Weights of a small mixture-of-experts language model, trained from scratch on English Wikipedia.
Size: 10 layers, width 256, vocabulary 9349, 111M parameters.
Experts: 256 experts in each of 8 layers, a softmax router, a shared expert of 192 neurons.
Training: a variant of SOAP for the experts, 739M tokens, 2820 steps.
Below are experts of layer 6 (counted from 0) of a mixture-of-experts language model. Rows are named router (the router's row for the expert) and show model dimensions 0-255. Each number is 128 + 32 x the weight over its row's rms, rounded and kept within 0 to 255. Numbers have three digits each.
After each expert's rows: a language model's description of what the expert responds to. This comes from a sample of Wikipedia text that the model never trained on.

# expert 14
router:193122086110134114141112141100144164181121130122107135130118143119113137063147143088110155089218108138146102148136128179213091174124217147081163177156118154142183075049174135121088072078118170139109128112118121139062156141172087187159115158093165174129102119112148167106158176106141151085120167159052126138116154178080109167103126151144174094155112115148085140125167145107130095146114104081090110117102118179170105128166160119094106126084110143153179066117157158150147106035159093064163111175162105116187127143088092150125135139142097110126167136143081094085161128102092145121156125101158118168108112097128143125184137146153161115135124156142090130124139030150131092108085161088115134168122082060128110109142168160161138139119126143112142136102095129090165182118125135
Ordinal words and the second half of year ranges in sports seasons and tables, such as first, second, -year, 1968–69, 2013–16.

# expert 45
router:138169101116125079076080150093170127134143134179149152144127076090134195087131156146118187147163136134109123183116094117180094188159138126126155114137118187118112077127159143124102129108101166144083159124062111157103134121167092185140128133141204148135100065116137133142085186157184154072112103136123117110129122178101103136135135134218087115124164085109071136151114151119151143151101102110083159130191092148156112074167146205130105095122091185062111117165171146120112139069135099118140125152173000097136168154081159115105135159116135108070201093175084117102137146105125183139119130132149134142117116133111135160139124182198118135169089121086070172087106109158138109112111160149129125110111089140118142140185123088148133170106147127133098149109107150096176184105150156
Words in athlete or performer biographies and results tables: at, with, his, from, Championships, Career headings, as in "played college basketball with".

# expert 16
router:124154134100137079130106158078126126161110171116126135127066080113097138096124117114124135089165086124102076163061064170146131138149139154113159159079101140100211000166146135118098080092110178092114106087145093166116109101175036129148131134109163154161114110142135144082134154107116151103140136199088133148137129146111081138132107115154129123145173133118104144150153174089139112138052078125084109109142135149181115102134153167095120165129130143103117144119141144118117093135198090099170092123131123122142164173098095150127145180158133108089130167099096117123150126145153144139200088129135070163125129163058170183147142143136116165154080138108067126103156083108155099057105164054128173110111082101126170120167132160203189117154110119118082148076107175136170153089125137
Common nouns for polities and groups after the or an adjective, such as state, world, government, country, region, community, division.

# expert 31
router:152120181151131080115111141122157155122118124113066114100117063121153196115111140128090115132150108146135071085101125143183064133187130169074144101120115125104169068125143142124112103085125171172112139075105094139121136117161136155146080097152152140118141157149149184098129123098153115073155113167064086170207062167112137162201141113221110171191141118121135170118138132078137147140084092078134071092133092137177098094152174127143103127093091140109160137103090116119079104136154108133133113142122104064115097188095116157112107147180125112109192169107086103097131152085161165097152091095163137142112144112142156120101134178132074088122133153108075132139098058111132094059150129121080085153119085090173136219139124193153120170098125093092093127149105167126127108145119162
Country and place names after of or in, such as Spain, Portugal, Croatia, plus table cells like Location, coordinates, and ministry names.

# expert 23
router:132157102128197108103147143118103115128149136143092131152138068131147137119153161108071151085145095166165094153096128147155101116153125126096150103098095147118153125066132089118140114098082133144116088118130107161078089145131125125127143152112166120107109163139146174067070148098179150105136189198048102130200104185116133182123179197131090111167181153146078151134117143039156097139102118076091106081173107146183088138199129100144133086076076143142177116087088115153129082131099112086148142164117116080127091134083135139097176135164080117104141148149129091131126140134161137119152072128208113113138089147102174112150148154133152136169124198124111102114101080085123096097084132114122105142068120137182158134148199158217124119149130150061084127105105147098181134085141152
Second syllable pieces after an opening consonant, such as ip in viper, um in bumper and jumped, e in Boeing.

# expert 3
router:187117100121141128096126168146156124113120143167095145128134094091067108103159202122139122066133091183139108110093088105122140159158129160138141131092136140101172026115117123088116123144093167139111099096129077140077111074123101112150104131168144149124116102154124124105073115113153134080153139158127072155122126208125108115132156154167139055097080118111091151124188185130108124164123100117099141120103070170158110104167102139110151155114142181085149104134142153174072125133112121106136135141115109116113139153098101153079145144154113143113199207138114109135130130129169158045229123092181069133140061134043156173146166173158112161170098111117114126126144054150148136123112127049163127163094119112172138177120165196174136168110096122118109146109112148124136191060133154
Bare spaces before years and numbers after in, early, late or table pipes, plus hyphens in compounds like coming-of-age, Victorian-era, Scottish-born.

# expert 54
router:137113113089168132074106176108210118163137176179131189125095107097100203140153170078120145052144117213148092113147096091134103164143130108089157153102139149096221070107128110082119132098077189108120115090113077126126143122155105126160089139172155123121069087126131139150074106095156140065152139148112083129165142166091121172107180139151112108135161089160109128121159183134163109160124137093107075123120117145158125136188163152134096133123110178074117136119142141179093113143115124105166133133127109086160153122085103138107074126162048185105131189100131088136218122130136156119210128119143119100115134106109156165119164132181106124128090138130058137118167087138162150127077121050120106149056158062161172159138156151164112133134155128115094145140134136121158135104147143
Hyphens opening list lines in infoboxes and cast lists, plus the adjectives major, minor, main, significant, serious, secondary.

# expert 29
router:134162124150130129069122200100138143127101168105071157145090127122098151126112144145061128114119060157172133126118089170151025171127165146113122154086071173068135142100163123087129096083137142070117084019088118144117152108097094129153124145122153140096104120100156131061118123138139140102157154136093115145137109167107126160136130163187123116150147117118097167145133138127154147145113068158154091109124053150124122064138157150127087071099151159108149093170094180179084125085119118048135101154127042085113129132124099144123093171188161145097173142124089079120155138149136174081133099106131097134083099099060106164167133120145119185174087111113127133088108046116125106104127118117129137090103110098184156168155170123193174118108142091078115126098100174137130154152150141
Verb endings -ing/-ating and prepositions like of, against, for that take an object, such as advocating, defending, violation of.

# expert 36
router:136138134098176147095121164132123120123095144155105157131094112117108165144123141112082164152145102178129100135101088206133067130167135167145134165089098179090112111117147114091116150127086152134119136023116106171087128088130109126181133150134141184156115139144131173131118139137162163096172123155128093148146132146117103152120139156150142097128149118126050152143081153134167120184125096073121084111154065155143142096146133123084117087106113170111136125162100190152093106085116121096152129176128000134147149186080077146101088108150102140075228156134060068094164143096164175123131124108118089150081115107071184131156164127147130147162114122124117175151102128162153098095094124129145117170056098119139134128159160115151154139119113135056115153101156150143144162127120200
Prepositions after passive verbs or adjectives, especially by, from, with, into, plus clause openers like while, until, before, despite.

# expert 22
router:202168186135147114152061187132165170150111131103014136125050095157100143131166143133122131092172100148136091150079129132180093111166153153057123104098112133121132107102177084092124124109081110146151133109161121136139186088157115196193110133115136095106139070086147165070066182091135130109163129172121141173150128180101124164140144185212107117138112162163108144097113144064138135150120124084145099140114091137135097122129137191126120057106088206104178126140085138148145128123110146080176108149128104122128128126067083160091130148153129088107177125108065124133138124088127100083181117078124111114106095150110143180146145139170122116132079176091045116119108066086137114133129197101115135130117127113147141154133125141138108151082132097088104144099116120104145173098156142
Short consonant-plus-e fragments inside words and names, often after a capital letter, like re, ie, ne, pe (eg-re-ts, Hs-ie-h, bre).

# expert 15
router:139156085106190094111098184088108137212113129134071116179114065144102160134153195081068175133149108115170063093128131188130057121154186123087153144145071196079102150138156145088142129119096106131109161081089102168089117110136123104146107163174160155124113105145205149108109168123177120108123110189083123149125149191101110135171139166111113105112135104123108151153148120118153069146090135080114079116164112136139114112155135111127122133095096141126172111131097169174085090089121107045190116132144154089170140102132108105138111146136100101127159167155155102137136123093175115056180141130146125153120083171151156178169169197152100189092113162082099120092123075133141082151113160063188138120085097121164109165090148132141136097131113119101133130122073129106163127111188139
Word-internal fragments right after an opening piece like ob, f, b, con, as in ob-l-iterated, con-fl-icts, pamp-h-let, mon-it-ored.

# expert 38
router:166118079074153128100093154064212144130082116170038146134106113109092114147125166105120179108108109093102084133100136132186070167144133132113136092122093168113141117109160114125096114103084162133103091063079080146087118118112088142156113104159160165120126110130162125088129137114122151129125127117084112194117091234130091162188130113140138118121153107108081150118146124129123106190146083072102116100113132158167101105129171153093070111118091197125113132149118186161077120095150138106168128114133144079166117153117089147112141153126100151100128147164133119078160143151197148053211123118098150113113149131150104164179148187135086180153150160092157151103178045139154142147073149101107158108107079101151164165127148146161164080094120105078150156116048144131134148091156136
Inner word pieces ending in t or d within longer words, such as -it- in architectura, -oc- in velocity, -id- in considered.

# expert 58
router:163144168138173094125069182115161163131108151103100120141094122087109134123120166075077144108185099135136103130122086138163122152155166108134119141091142143138135091072131130137097131110074165112127089114129077111112124063095081116191151132169150159112116105077127117111053176133174147106165160151089123191169154167064129184127164185148102138118129097121131174119139151097134150181138114154107051106149093155184132108107178129134141147099128150123136127123146172176097101134115126123134128126158110095170136116107150129118064131149112128059164153109086128113161139108152194051125139096117150184087102095066175190149186200131119114160113193103042115098154121197125084076114172155164133130137148096153129122138111193156141202094147102057099109103111146129146135147140194
Opening parentheses after names or titles, introducing pronunciations, years or glosses (IJsselstein (/, You2 (2005), Shuri (), plus verbs like is, began.

# expert 55
router:125187133123169134085126181118153138113113172131083131172115106123115150144125144122056156092161132163155120122104078159106051144138151135145161127089134190095091113095123101083114096083086173143132144026112146158073128084163111157155150141167145194113092121112159129116099180123151119092156144156124077137146132137114112168120128170131089093116137131132073122144129156133130129158080098112116079093132074167142090079136121199098108099079148182091131141130103189148098156081143088135166103143127034097137149124086077153094120129151064158061224135139118062065120119123149152074142125109154137156103122149042145141150140153147104146174077121094103149124130132140128088132112137139132085130097111092173148161163154170154140147081181089082074169095143163105153132108173170
Prepositions and complementizers after verbs in plot summaries, such as "inform him of", "angered at", "emphasized that", and after or told.

# expert 41
router:146137110115185125146111139145111140121129141115049158152106095112091133098160131097085137132135106184133104140114097192120114145186125182098133149125115186082151108114151089074127099086076181159129114066092126162120111104115113167160108115183117150131092124103104162131080125113161121097140183131115099158151140153131111148131149188128127100152153068117109181149137125110146118144108119098106088110138093125195133061140153165123126143122124152124154088125074143160105136062154141118200139154130000131167144144132142135114173139146079137103232166142088099079128108130152136140142115105165121165076079145056128156152154169146086199145123157151098171116133109131138052132078134111164110183103093120152138178171182153155151103139131128080126176130131144111107152089159186
Commas and conjunctions joining clauses or list items, such as but, although, when, while, and commas after "three bays wide".

# expert 6
router:142144129111186145103094147117122096101119173167094144163113111133092121115142189115131150105115085108155127087125108118138078097150160147101126158139095144073152044086153127103170087073111137113132057056134109144156126099136081111176112097143123147115137080149193200092129097124118155089139100162058136173179121181111059134194124151121160079148155085080065133111147163097131099140114122105066142143128080139138104117116172198101110111124097132118178094174094155160138144092144120123155076131169122081177155193136180113089126156149148152130157158129140153064175181144174150122197132084129138180088149138122140150121174152130136171146077155126117162123147070127148104072095167066158173102134114124150163162142149147134141117063147077096156144094081167161140125087142180
Digits inside numbers in tables, times and measurements, plus comparative or descriptive words like higher, lower, standard, brown.

# expert 25
router:112144112116182099100117199123134133137124111155093120107131107142089144111128191079149148123101119150122089119137130172162105097134132122146192183138126148148186087136125095147123077103104210068101117113074124168127129096144099115167124136165213174096068184158132135076129197073106136154154114145129111150152148173116100155162170153159149107101110093093064126112121160084137153143128130092109127097138054142128107101145154121153123144135134178085114101145107181170128055152187062070201115178172115087142151161090123179094148130172118139144104144104100139117146145086204141074149116104117108186136086126165115135123134222166163145149123157069113128100106088177152120100141178129167077149148098105163103152136143112161127131146093155085069144125126106130122161129123218
Labels and units in data infoboxes, such as Molar mass, Running time, Family, Phylum, and un-, _{ in chemical formulas.

# expert 51
router:169131116082154140119061196101111098188125148194086118128112128143163164105113154088081174173141108144166098129134106189137087152142159148067176113107102140070121143129126115130086061050131145143092086070125090120119188170136135143136104120132172192099146128149158156122096174073138134148126089128094098190112134228116090186145130181142104090116123128126140106120102127137139124128148098113110113157110099138164101082170136157117099057106075180074117092112058150116099104095140114058151124150151123147139134140128123100124129191138119138119130100181109057071131164140141134114203067133155098146126155152102147179166154136136125171162127141067100158127102084118135115060104159127164096087121055113134154155136153136143188103122106099077134149121094145094145192090136153
Word-final suffix pieces, mainly ed, also ist, ated, ized, ected, ending verbs and adjectives like compressed, scripted, coxed.

# expert 52
router:161148148103133134066093115122161105156064115113103128115162135117096168118190175078069128099173160093134132160139122115089132178195182161118160120148110166158200069117183118135123087077124144126090140123110095173101108090105109108179111121118185123095146099142107153087091149134134090069124135189130119200098135169077078110161170143181101153124127078113093143127141169089123106125136118120088084157133147169172104123154161120139129096121146135137102103155102172102047109129153082073186139123157111098177136195111158133092096128177116091117136130160119074071106139119154124096128122161183036155127088124141134162155136176145089138124109214106126147071101094186139108099081123077144128128102088068148150141143165112185121170132167110156133154144128109125174196113162134
Inner pieces of foreign names (Simment-h-al, Al-Itti-h-ad), plus International, National, German and en dashes in sports competition contexts.

# expert 11
router:193184148142155084103078155093112123157107143145109141144115135123116110099138163130099206112159141117156087170174093168144121179212127154100129132054102163110139139158193110100096132127074122116131137141116128144120133097091161114155088166098182160129089099099150167120087157070149070116161150154111122170146145211108104153148124168135118111108114120122112134116129189079162147143134141091112074117125064175132083099166148183140099147111079171153134122176069131151124128129117116076152129160116089084122159142126077184089112144157116121094105127128089151123186112054155144048136129078169064154135139150109194172122166162155119130136128150086064124118136100146181121081082212090149098084140088140122129120117132184137117188107142064089121140089128107124133136097199129
Early syllable pieces of longer or foreign words, such as con in conclusions, ter in extermination, Tri in Trieste, hel.

# expert 10
router:132148200113154118082100162104191158155081122205096112083112101113096110092107143094062132115146081104106134145103092176160122110202165097084141178122077146125183084123152105139139122140048150115113125082068084144124159090124105108171146111083214117143115158101198170104105185152127164120135129164137102156150113196096102116172176116197135137116099091115092122117107109096167124169135124117103119140121101123123141073133110173158110122119065199114135096117105106210125096143192091105169048146138104129145156132115117134149149116187104112080171172137149107060106164114112146114170118100137149158147091104123160115135147170133056141131113185110103146110117076126135115122102133052145158122106111135151114130165131134156176094074124149132107165138065183101127160142114161
Word-final pieces of taxon names in classification lists (Arthropoda, Insecta, -idae, -optera), plus infobox labels like information, details, status.

# expert 53
router:117085139076150086124143166084160127144104178178120159126101099093055160153095182132078129175176075179161085104088085101139102072160143175117129177124072155101141114111140121139121153104117189097162135138093066119076102118154131141151060108137165123137158180164140110055082169137157137090183188144082153145181128179071089148125180136149102142175135114115146166114094112121153135179119117063053125154123128150149117087133199165107108097122124143089133135136077158152092101104138091117188121093175090114150138118119179181103118130147126105075141158190122141070133126105159171089170103105108145182137095105080126156111133183157099160150114153123112115120147100124178135093129097099117162163111148110161156122142097145149132137086128119122095196122135217183166158113113127
Tokens in place infoboxes and administrative district text: bullet dashes before Elevation or Time zone, °W, County, "separated", "transferred to".